Experts of a small language model.
Size: 11 layers, vocabulary 8192.
Experts: 32 experts in each of 11 layers, 384 squared ReLU neurons an expert.
Training: a variant of Muon for the experts, 666M tokens, 11181 steps.
Below are experts of layer 8 (counted from 0) of a mixture-of-experts language model. Rows are named router (the router's row for the expert), up (a neuron's input weights, with its number) and show model dimensions 0-127. Each number is 128 + 24 x the weight over its row's rms, rounded and kept within 0 to 255.
After each expert's rows: a language model's description of what the expert responds to. This comes from a sample of Wikipedia text that the model never trained on.

# expert 26
router [132 100 131 154 136 122  83 122 150 143 148 135 149 129 100 152 143 128 145 139  84 164  90  84 140 100 138 126 126 153 134 110 133 162 104 138 129 120 150 132 149 128 115 137 105 109  86 103 144 126  85  90 105 153 114  83 114  63 141  96 157 102 132 103 133 137 125 133 109 178 118 119  93 168 126 162 134 158 146 157 171 132 109 115 159  91 147 113 106 114 138  87 161 141 149 115 106 101 154 148  91 118 119 137 110 158 113  74 142  97  98 154 129 142 126  94 139 149 125 121 165 105 116 144  92 161 148 125]
up1 [135  98 128 100 118  88 137 100 103 127 138 181 111  91 115 116 115 103 144  88 121 197 139 147 132 136 128  92 150  94 172 103 134 107 129 121 117 127 126 104  98 124 115  86  62 116 156 114 126 145 135 117  90 129 110 119  99 152 149  79 146 144 116 124 134 113 130  91 148 164  85 129 104 147 110 112 141 186 160 124 161 125 122 134 133 143 117 110 133 108 134  84  99 128 137 131 100 116  89 120 114 156 136 189 125 137 111 101 136 121 108  86 100 128 124  95 129 107 143 142 154 101 113  94 147 122 103 118]
Description: Non-Latin script bytes

# expert 22
router [122  82 117 158 130 110 133 126 141  96  66 160 118 164 170 138 112 165 125 146 140 110  79 105 162 136 100 110 159 148 120 147 161 144 119 143 185  93 153 112 173 122 136 123 122 113 119 100 111 109 139 135 170 118 158 116 142 141  97 135 141 101 132 129 144  95 116 101 166 123 147 124 149  89 106 135 153 133  90 114 120 169 140  78 109 147 130  91 109 127 125 134 143 118 104 170 109 164 120 139 144 143 111 109 163 118 103 104 161  95 177 123 116 118  93 114 129 151 127 108 130 129  74 124 119 125 125 159]
up1 [117 111 139 132 136 125 148 149 155 157 111 122 158 133 130  82 111 133 116 147 144 176 122 101 136 121  89 102 176 135 139 115 167 110  84 131 132 120 126 132  92 105 121  95 172 157 139  97 175 146 131 102 108 143  80 136  81 135 125 126 158 120 132 143 128  65 117 117 165 139 150 182 149 108 125 124 120 129 139 102 114 128 140 102 144 125 122 114  92 104 102 128 132 155 150 127 133 125  99  92 111 147 108 106 127 141 136 108 134 125 159  85 150  92 130 163 131 131 151  79 136 127 106  99 140 180  70 162]
Description: Word-initial letter pieces

# expert 11
router [119 161 119 111 143 158 120 136 124 100 156 113  97 152  95 148 126 124 117 123  92 168 117 165  88 134 148 142 144 139  92  93 160 133  79 121 123 148 146 124 160 132 137 163 119 143  70 146 139 112 100 126 182 129  80 152 137  80 115 120 169 136 104  96 142 176 125  96  88 129  98 148 117 153 142 145 127 149 117 131 148 123 116 112 118 121 115 139 116 129 150 119 101  76 133  93 160 171 149 161 164 124 121 125  99 163 149  98 155 134 148 152 149 115 146 128 113 168  94 151 163 127 144 127 159 119 117 123]
up1 [140 109 108 139 158 148 136 135  98 140 143 128 131 123 110 125 166 123  77  98  96 134 175 137 136 133 145 128 152 108 119 143  91 155 122 123 154 153 105 125 138 140 111 118  79 144  90 123 127 166 142 153 124 116 141 156 112 119 153 131 107  92 121 178 111  89 113  85 207 129 124 138 109  92 169 125 124 116 124  92 197 136 137 106 134 123 154 113 172 151 142 119 135 102 148 126 173 131 128 117 174  97 120 145 158 155 103 135 117 164 126 115 110 121 147 122 149 100  76 139 144 114 138 146 130 116 114  90]
Description: Dates and date punctuation

# expert 27
router [142 146 143 124 140 141 167 116 149 125 149 112 114 125 152 140 120 108 145 109 154 145 136 127 174 140 151 132 144 110  83 127 144 148 170 129 131 116 131 118 136 122  87 164 109 139 159  97 127  95 150 130 143 163  97 136 183 108 125 138 115  90 104 134  93 110 123 103  79 205 137 135 160 139  91 141 151 137 100 102 126  92 103 118 149 149 106 162 112 114 100 101 163 119  84 105 151 107 117 114 125 165 114 122 107 149 142 130 143  92 161 143 105  93 138 148 132 106 151 103 118  82  88 118 160 137  97 154]
up0 [106 111 165  97 140 138 144  87 124  96 109 139 118 112 126  76 122  92 152 169 153 115 133 103 123 133 130 103 143 140  80 131  90 106 133 130 146  94 110 120 152 154 143 157 145 123 141 123 126 139 125 106 129  99 127  98 156 147 164 127 149 161 103 127 121 108 118 146 119 218 112 167 136 136 174 107 102 123  84 154 121 101 129 109 104 157 131 143 180 129 113 134 104 130 139 142 113 122 121 106  87 189 143 134 125 132 101 170 130 167 155 100 131 122 127 162 126 166 133 142 135 128 134 110 109 132 175 107]
Description: Topic-domain adjectives

# expert 24
router [ 85 139 152 141 157 141  97 130 130 147 148 107 137 162 110 130 123 109 147 109 101 108 104 160 165 115 163 108 160 128 104 164 124 144 105 106 133 120 126 154 148 147 130  88  91 183 115 126 106 126 107 152 145 115 142 127 145 127 125 104 125  89  79 161 140 152 160 106 101 165 153 163 163 132 145 143 121 162 157 127 148 103 110 103 131 111 122 111 103 136 103 120 117 109  96  91 134 117 133 153  99 105 111 129 114 113 124 112 106 126 106  85 151 145 154 164 128 165 126 143 172  97 158 111 135  50 101  92]
up1 [132 126 128 116 157 165 121 103 121 105 127 164 149  77 108 141 150 115 109 127 117 101 121 115 143 119 129 108 144 130 155 183 136 132 137  93 118 135 128 182 171 157  99 168 113 132 139 114  95 126 128 140 139 147 137 119 139 140 132 106  87 131 134 106 113 173  82  66 134  96 142 159 136 150 157 110 154 138 122 145 142 125 125 157 203 123 141 102 115 124 167 100  88 112 126 140 116 116 166 137 129 170 133 133 140 154 127 102  94 130 170 121 116 151 134  69 150 128 104 132 132 125 143 166 136 111 126  78]
Description: Prepositions before place names

# expert 2
router [112 146 150 161 111 126 137 102 158 117 137  99 101 156 141 130 119 129 127 101  85 143 160 127 116 143 172 145 140 133  72 117 138 124 149 100 117 116 157 158 203 134 138 120  62 133  91 138 120 143 109 103 141 146 119 101 161 136 122  96 119  90  75 134 135 140 167 133 112 144 142 168 178 159 147 132 130 135 141 144 146 105 107 102 168 121  94 106 155 133 105 109 174 116 139 147  98 129  84 132  78 143  94 137 134 144 118 106 153 113 121 123 125 130 143 149 125 134 104 132 137  91 122 124 149  99  90 113]
up1 [130 130 142 118 140 143 141 140 139 108 151 115 117 118 146  76 166 117  99 112 168 152 128  95 104 177 124 115 171 127 118  98 135 116 175 124 124 106 134 143  84 111 114 101 148 130 112 135 147 105 111 131 171  90 129 149 130 160 126 102 151 144 164 111 125 122 136 103 131 142  75 128 126 142 137 133 141 123 137 104 154 119 135 127  99 126 134 129 164 120 120  82 144 163 118  62 140  69  93 123 106 146 133 172 136 155 108 147 128 177 159 146 131 136 159 102 138 129  89 152 140 112 125  64 144 107 101 168]
Description: List and relation connectors

# expert 0
router [ 88 130 187 105 149 157  84 138 160 113 152 165  94 125 131 155 111 122 139 127 134 128 145  80 127 145 154 137 118  81 104 104 133 136 130 110 129 113 100 151 154 155  73 147  94 156 115 105 138 138 105 116  99 151 151 133 158 117 131 154  87 158 156 148 123 117 118 119  78 136 136 113 106 164 167  93 171 162 146 108 138 133 108 124 124 151 100  95 122 136 102 100 145  62 101 124 120 118 125 111 117 133 111 133 110 120 149 138 159  69 113 135 106 139 115 165 135 125 130 129 127  99  98 140 101 146 105 160]
up0 [ 93 122  97 148 144 127 139 117 176 138 138  74 120 138 139 110 117 149 158 104 138 187 113 127 126 126 117 110 117  94 170 140 129 134 115  66 149  85 124 111 110 103 138 124 142 172 110 137 131 118 115 114 119  93  74 131 129  87 166 160 115 166 127 144 157 119 102 146 101 128 125 106  97 154  92 132 112  88 124 165 110 172 125 149 117 132  81  91 127 143 127 159 111 119  93 127 114 130 108 103 136 100 130 139 144 136 147 133 125  97 137 100 119 130 114 115 193 119 108 142 150 112 112 139  78 131  90 144]
Description: Nationality and country adjectives

# expert 7
router [ 87 127 158 126 173 115  92 126 137 142 152 170 141 123 108 132 106 116 133 102 110 111 122 147 151 140 189  96 148 160 107 168 144 125 102 136 110 162 130 131 135 115  90 134 125 138 123 142 111  95  93 113 175 110 102 148 118 127 133  99 112 107  75 138 154 122 161 130 108 120 133 135 112 151 129 133 140 150 165  92 157 123 115 144 130 115 114 150 105 116  97  88  91 102  85  62 149 157 149 115 118 110 134 119 117  87 109 109 100 134 103 119 153 155 155 133 132 167 169 137 122  83  95  89 125 129  99 117]
up0 [126 130 159  84 103 119  95 105 114  92 107  94 169  92  98 112 153 146 123 124 180 121  98 100 123 161 105 156 106 102 154 132 133 166 126 142 115 120 132 159 133 184 157 110 135 121 131 127 153 121  83 107 152 153 106 142 147 102 134 139 118 119 111 124 107 157 102 131 144 132 130 169  97 145 150 139 129 128 128 138 149 108 130 128 105 133 111 112 170 105 114 164 178 118 130  78 100 136 144 129 135 145 149 125 141 115  94 120 130  91 142 143 134 180 106 119 153  94 155 132 126 133  91 106 105 185  82  83]
Description: Place and institution names

# expert 25
router [127  88 119 138 128 164 109 144 128 154  56 167 124 153 185  89 144 168  97 116 110 155  92 118 154 137 110 146 130 138 110 163  99 172 145 107 124 110 158 146 123 115 107 109 127 114 134 124 123 106 153 104 118 113 115  88 118  97 148 151 133 121 155 100 142 138 120 106 155 133 151 102 115 100 162 125 111 106 152 127 137 152 133  92 119 143 111 113 125 103 123 112 105  81 120 150 140 187  90 132 130 104 106 154 117 122 138 122 138  91 181  82 140 123 143  86 119 193 142 114 145 118 149 114 128 144 123 149]
up1 [127 133 114 121 139 147 117 119 149 103 154 132 161 119 144 125 140 154  99  70 122 132 107 105 104 139 158 112  92 162 143  99 135 116 121 127  80 106 123 154 169 169  81  97 142 112 134 108  97 174  96 113  70 153 112  73 135 130 156 128 136 130 145  97 120  88 149 115 143 105 122 149 169  88 118 127 156  92 111 174 146 144 129 117 164 151 108 127 121 148 140 104 117 169 113 117 122 164 148  81 116 140 159 122 150 134 141 141 143 113 138 143 146 111 139 109 137 146 171  83 155 129 143 151 109 149 109 100]
Description: Word-initial syllable pieces

# expert 6
router [129 118 142 165 104 111  99  92 123 184 137  95 113 127 106  93 113 145 127 131 146 107  87 137 130 151 123  95  71 105 121 104 132 151 124 154  89 166 141 138 115 145 145 122  70 124  89 169 107 150 126 108 123 126  97 107 123 148 146 128 179 160  87 160  96 152 146 119 131 101 101 118 146  98 101 111 143 150 120 117 151 105 118 101 136 148 102 152  81  85 144 141 126 127 128 102 134 107 148 154 140 185 136 105 105 163 104 103 130 161 125 114 115 147 133 129 128 166 111 159 120 133 104 127 146  88 138 159]
up1 [109 131 153 116 146 106 132 131 123 158 152 108 137  91 130 123 183 121 138 185 143 138 134 114 117 140 108 127 159 103 163 134 148 143 131  93 185 128 109 156 121 128 104 113 127  99  96 122 130 163 162 113 144  93 151 124 125 106 181 115 151 147 159 100 137 174 197 102  85 135 118 132 135 144 116 124 151 151  99 143  68 120 133 104 141  82  91 109 144 148 109 141 150 153 170 151 129 120 105  93  78 144 137 151 104 135 125 113 124 166 120 144 141 123 146 146 141 126 160 132 108 138 128 159  98 127 106 107]
Description: Predicate verbs after subjects

# expert 4
router [ 92 123 150 120  91 152 138 152 172 127 122  86 136 170 123 135 104 129  88  93 100 173 126 131  90 112 181 133 152 113 104 100 153 146 101 157 134 121  96 143 133 144 144 148  95 143 156 107 122  91  97 165 116 131  94 146 114 148 162 109 120 110  64  94 123 135 136 125 102 105 117 149 131 106 146  84  94  96 147 132 139 112 112  90 158 142 131 162 165 112 151 136 136 151 117  80 131 131 130 137 157 134 111 128 135 106  72 143 145 141 120 132 159 116  94 114 148 146 106 126 126 142 152  91 156  96 123 126]
up1 [115  85 133  55 105 158 129 152 137 122 127 114 103 126 113 127 154 135 136 138 122 127 116 144  89 147 152 146 148 154 148 148 192 102 183 138 136 161 124 115 147 141 158 142 131 121 122 127 108 169 120 107  94 115 151 126 107 141 119 119 140 145 155 130  87 159  60 179 132 119 138  90 110 101 124 114 170 121 155 141 116 137 137 147 131 118 175 162 115 130 114 103 100 129  97  96 170 102 117 138 118 114 126 145 136 123 149 113 116 124 101 153 126 136  98 144 126 162 131 161  94 114 105 123 136  73 113  80]
Description: Articles after prepositions

# expert 18
router [130  95 106 132 162  73  87  64 103 110 128 140 102  89  97 100 115 132 131 120 125 119 104 121 120 126 144 119 145 129 103 127 147 153 137 145 127 162 156 138 113 149 160 128 136  97 143 176 110 116 115  93 163 142 105 126 163 114 134 126 155 118 102 123  70 163 158 146 110 106 134 170 106 119  92  85 136 147 120 117  77 143 113 110 108 130 110 152  99 103 142 113  84 107 131 125 142 117 142 112 138  94 158 114 136 126 102  91 111 144 133 141 141 116 179 161 159 105 178  98 119 118 105 112 164 113 122 109]
up0 [148 135 101  81 159 120 143 128 115 119 138 106 141 104 173 124 106 104 129 151 127 130 102 137 111 135 151  67  93 154 158  69 131 105 154 102 193 126 154 132  99 129 155 147 108 115 157 139  99 134 101  96  98 108 161 125 140 117 160 149 125 155 134 125 141 150 177 146  76 161 113 145 155 161 125 117  84 135 101 131 134 147 132 152 116 102 172 157 136 110 150 134 139 105 158 123 137 122 123  87 161  96 160 118 145 131 110  90 165 134 161 121 109 146 154 129 120 130 136 154 149 105 113 129 165 104 120 131]
Description: Abstract nouns after articles

# expert 16
router [108 153 184  96 134 169 158 153 169 103 126 126 114 114 160 132 154 136 148 123 111 121  97 112  99 111 128 101 117 139 152  93 166 124 149  88 126 124 126 115 199 111 103 142 118 140 161 109 108 140 131  75 133 150 122 110 170 117 165 107 149 114  98 158 116 137 141 120  80 152 110 166 114 125 131  99 122  86 127 150 130 102 103 105 139 121 108 166 150 146  91 106 129  87 120 149  94 149 130 125 129 118 107 145 164 131 121 126 189 127 165 115  93  96 130 161 141 121 143 116 126 110  99 114 127 132 108 162]
up1 [186 121 104 129 132 132 134 108 135 138 116 144 145  77 148  95 136 100 115  99  93 141  86 140 105 118 130 138 118 139 153 165 129 111 103 135 140 134 151  89 172 137 122  99 177 150 155  81 157 118 122 117 115 132 132 134 105  86 120 125  92  85 151 109 107 130 120 130  94 115 132 184 112 122 133 131 148 140  40  99 135 119 118 126 128 114 125 173 160 118 137 115 154 115 121  98  98 103 126 133 134 116 124  95 148  92  86 164 126 142 174 121 163 149 105 139 146 144 111 121 142 158 114 141 108 113 106 100]
Description: Determiners before nouns

# expert 31
router [ 82 140 150 118 160 118 126 151 177 140 149 135 118 107  88 150 136 160 141  89 161 179 129  75 106 163 156 115 148  95 138 114 126 142 162 118 150 117  83 146 139 139 154 127 123 111 110 139  96 101  97 159  95 135  71 155 126  98 141 128  92 140  97 113 147 110 105 155  96 140 124 115 142 163  97 143 130 115 121 126 115 111 116 151 128 157 128 114 142 124  92 134 116 142  79 130 154 107 109  86 123 127 143 113 103  99 107 111 132 136 104 111 144  81 183  91 148 170 112 103 130 159 147 129 149 133 119 135]
up1 [143 124 122 109 105 122 151 183 111 139 156 119  79 111 126 179 125 117 168  91 126 110 149  99 107 114  94 135 132 103 105 138 139 155 129 159  92 142 167 165  64 178 134 165 131 164 110 125 147 102 116 136 116 177 117 126 144 134 127 124 132 141 127 118 131 142 118 104 116 155 146 118 122 154  83 115 135 101  83 127 176 144 142 131 168 132 124 134 150  80 130 171 146 130 171 115 110 138  76 128 150 145 129 136 125  96 120  89 114 142  99 116 137 151 137 137 114 122 153 123 163 130 107  79 145 134 129  98]
Description: Award and stats headers

# expert 15
router [ 77 131 155 137 124 134 133 128 176 111 134 152 144 153 117 135  89 155 116  89 167 155 112 100 123 118 156 108 125 131 125 138  82 171 127  97 127 169 100 160 134 162 113 156  97 114 124 168 116 155 115 132 114 140 136 137 117  85  97 112  88 147  97 141 144 139 128 150  91 173 125 150 135 150 169  87  97 142 161 131 119 142 110 153 107 112 101 144 100 107 119 117 113 155 150  97 123 101 147 134 118 112 130 119  82  91  88 130 118 120 100 102 134  86 152 144 140 144 104  89 177 109 140 138 167 125 140 148]
up0 [ 92  86 145 145 136 125 135 127 114 138 128 131 107  89 159 128 173 133 103 152 147 116 187 121 125 138 108 132 143 132 106 144  76 134  91 135 125 174 141 111 104 109 177 147 137 124 128 126 109 109 154 106 128 116 155 141 148 114 119 113  80 115 108 124 114 116 123 141 116 123 126 170 113 122 137 119  85 151 151 119 136 119 136 102  88 128 197 113  95 129 130  88 162 143  58 107 173  81  98 117 151 116 136 114 101 104 131 118 143 170 111  80 101 136 127 120 131 142 105 114 156 162 121 132 164 154 122 128]
Description: Sports league and score tables

# expert 3
router [114 159 100 111 148  95 156 105 154 118 135  97 107 128  88 163 104 144 140  82 126 137 140  98 116 102 163 168 124  90 149 137 137 142 116 104 121 150 105 163 117 167 135 116  99 172 131 123 165 132  77 118 120 186  99 152 163 121 159 137 144 113 117 134 166 155 172 152 133 117 128 160 131 118 118 126 147 118 134 144 123 103 106 138 143 157 131 119 103  88  80 115 104 141 141 142 136 169 121 152 133 138 146 108 118 126 129 123 129  76  93 160 132 138 159 118 143 121 178 161 180 133 108 101  99 127  99 112]
up1 [120  88 142 103 141 112 166 153  94 136 128 159 120 139 130 151 117 119 159 117 132 156 127  90 105 133  94  83 102 124 185 152 104 136 138 138 146  87 125 119 140 116 149 110 121 123 111 118  91 117 115 148 197 141 119 106  83 150 135  94 122  97 115 162 139 110 110 134 108 147 179 137 149  88 129 109  93 111 118 124 137 124 128 139  98 158 135 119 110 146  94 166 130  68 145 144 155 164  84 159 108 174 111 119 121 167  92 133 140 142 143 117 141 102 143 116 112  98 164 109 151 110 145 131 125 150 131  91]
Description: Sentence-ending punctuation

# expert 13
router [130 142 112 113 164 133 149 107 161 106 119 134  66 116 149 153 111  99  97 158 115 148  96 101 129 125 128 132 146 132 158 136 129 111  82 175 149 137  91 147 140 137 114 105 143 109 133 110  86  97  89  89  95 105  91 130 130 125 135 102 129 128 142 105 127 132 119 156 134 123 116 136 123 172 154 113 145  99 127 104 123  98 123 169 125 143 114 151 161 153 153 129 133  65 154 161 137 101 127 113  77 175 137 139  79 121 109 150 118 169 111 128 163  99 134 120 128 131 165 171 162 109 110  99 160 139 131 148]
up1 [108 186 117  93 143 132 122 121 104 153 104 101 104 138 138 113 120 143 125 158 144 117 167 139  99 144 170 150 159 154 122 118  94 136 122 148 139  79 129 150  99 118 104 150 134 112 148 119 103 105 151 123 121 131 107  89 143 139 147 118 102 132 159 163 105 158 124 149 119 140 140 137 117 155  78 104 135  97 127 210  82 119 147 103 134 147 111 150  98  81 132 120 147 156 118 147 119 105 138 138 133 125 157 120 109 174 124  85 116 127 127  57 150 147 139 144 138 117 116  67 139 109 148 124 150 113 127 118]
Description: Infobox field labels

# expert 10
router [110 123 149 123 141 157  92 143 179 124 132 141 123 132 119 123  99 170  91  92 104 148  95  99 129 107 126 128 164 158 112 126 144 132 150 128 102 117 160 173 128 153  92 114  75 127 136 137  86 109 120 114 142 134 129 119 106 106 135  99 135 146 109  98 153 165 125 136 107 120 108 150 140 119 132 117 121 124 130 103 133 136 106 144 163 118 135 102 114  93 107 125 171 107 115 151 155 152  90 130 100 140  89 137 136 120  88  82 183  88 105 108 168  98 169 122 136 182 141 146 175  90 141 112 118 116 101 157]
up1 [107 130 126 112 124 119 163 104 159 147 130 122  93 150 123 132 127 137 147 107 113 126 144 135 133 123 160 114 121 146 168 133 158 117 107 167 120 145 116 158 160 179 101 119 108 135 108 119 129  87  98 117 108 156 157  99 142  62  81 163  95 128 102 137 132 142 127 139 155 132 117  99 156 111 142 126 123  98 107 164 115 148 119 134 129 164 146 138 124  98  37 143 107 155 102 133  82 149  90 159  89 138 127 130  74 121 142 137 132  89 101 128 137 150 114 115 127 138  90 125 126 131 114 144  86 140  87 128]
Description: Song and work titles

# expert 23
router [ 96 115 183  84 118 143  88 108 150 120 148 168  95 141 118 113 104 131 119 127 116 130 141 121 116 123 173 115 103 105  88 118 138 148 153 119 142 148 116 151 150 154 100 115  78 174 111 157  89 137  94  95 171 165 124 104 124  99 141 138 105 139 116 152 143 129 123 138  98 133 136 153 117 151 115 102 136 142 154 113 151 133 109  99 149 122 109  99 116 122 121 111 137  96 106  83 119 118  99 126 132 138 159 125  87 109  84 116 143  73 135 153 155  91 143 168 124 113 173 105 129  97  91 105 104  92 114 147]
up1 [143 148 160 120 142  95 151 168 134 103 120 146 107 143 154 134 130 141 160 163  78 126 122 111 114 139 128  95 119 135 114 139 139 126 157  84 154 161 157 115  96 171 178 142 108 176 119 154 104 156 144 120 165 111 150 105 159 137  98 135 146 143  84 166 103 117 115 109  91 172 116 141  92 125 107 120 131 168 148 106 121 147 122 123 143 121 114  99 131 166 183 112 141 126 100 112 137 130  98 126 141 123 107 105 130 136 107 122  89  85 126 105 116 118  68 180 113 151 120 143 155 117 154 108  98 143 132 125]
Description: Personal name pieces

# expert 30
router [109 120 173 158 134 117 127 143 157 126 156  93 101 161 134 133 123 126 132 145 111 135 108 137 172 127 112 134 180 107 147 163  88 144 113 116 120 141 135 145 139 201 150 122 124 165 101 116 161 119  87 106 135 143  83 150 151 120 122 111 159 121 149 132 151 149 126 109 106 156 158 114 136 126 144 148 135  92 140 136 141 151 134  74 106 135 103  96  98 135 150 139 156 159 125 160  94 142 119 137 122 106 103 165 153 148  92  77 162 112 158 145 111 145 110 125 149 131 181 161 124 144  97  97  89  96 113 132]
up1 [131 115 125 137 153 149  99 117 117 170 138 140 113 107 178  94 126 135 135 150 128 138 134 158 132 112 129 154 127 138 177  95 149 137 100 113 121 164  88 150 131  95 103 164 127 148 132 120 148  98  94 127 146 111 109 113 168 128  92 153 121 116  83 128 120 173  88 133 151 103 153 121 149 121 118 145 131 119 103 145 133 125 134 148 153 196 121 154 125 147  87 118  58 115 149 170 123 129 146 147 116 112 123 121 153 140 138 125 146 187  99 164 120 103 121 106 149 138 138 165 132  72 129 114  87 128 129 170]
Description: Opening brackets and paragraph breaks

# expert 9
router [145 123 165 100 120  94  98 107 133 133 102 164 124 141 112 115 135 105  97 151 112 147 102 140 137 137 135 150 117 129 127 114 117 120 163  92 137 128 116 127 153 106  99 112  89 127 100 166  78 130  87 107 159 144 120 120 116  84 156  91 147  98 135 109 147  91 127 122 128 114 139 118 101 131 160 101 147 157 153 117 170 136 113 120 158 108 147  94 110 171 127  94 152 114 112  76 124 101  90 136 117 130 156 141 119 146 128 106 159  90 125 102 168  85 158 104 126 136 177  98 176 124 110 110  81 103 139 154]
up1 [141 104 119  95 164 137 111 137  88 171 102 118 107  92 110 134 119 155 109 103 113 185  98 100 102 119 140 112 129 118 155  95 104 140 130 138 129  94 108 173 164  99 142 112  95 144 133 126 120 122 177 168 144 137 141 155 139 134 116 128 135  88 144 132 134  91 130 133 139  84 125  97  99 119 135 133 124 148 137 114 122  79 127 125 166 106 157 125 111 147 137 173 167 121 110 135 114  89 109  83 119 172 140 109 130 113 145 137 138  92 171  74 170 122 116  76 127 176 115 101 127 118 126 139 123 146 121 122]
Description: South and East Asian name pieces

# expert 1
router [104 159 167 106 156 135 139 134 148 143 165  96 123 151  99 130 127 124 122 114  90 120 100 160  98 126 166 166 112 122 128 102 165 159 106  93 104 123 114 163 161 165 115 124  85 129  82 134 128 111 109 100 123 156 112 130 165 100 152 104 116 114  88 114 175 112 168 168  77 124 144 167 114 162 169 123 130 109 140 144 114 100  91 147 126 120 100 107 114 118 115  87 137 123 128 118 138  87 124 137  88 126 126  90 132 113 133  79 127 120  85  98 160 133 127 122 133 106 139 114 166 140 134 111 127  89 131 130]
up1 [167 137 131 192 118 159 112  94 148 169 110 137 100 110 150 106  88  60  95 129  91 160 144 119 120 154 135 115 119 191 147 131 123 129 149 137 112 165  91 127 112 136 154 137 115 132 102 138 110 110 108 177 180  90 163 137  91 125 108 118 109 135 126 115 137 104 127 105  92 105 146 126 146 141 126 112 117 141 103  84 113 128 142  93 120 131 134 140 138 126 128 162 113 131 128 124  73 127 156 137 134 170  87 131 113 116 114 110 162  77 166 117 124 113 112 164 132 129 128 155 145 100 141 128 143 113 110 147]
Description: Table cell separators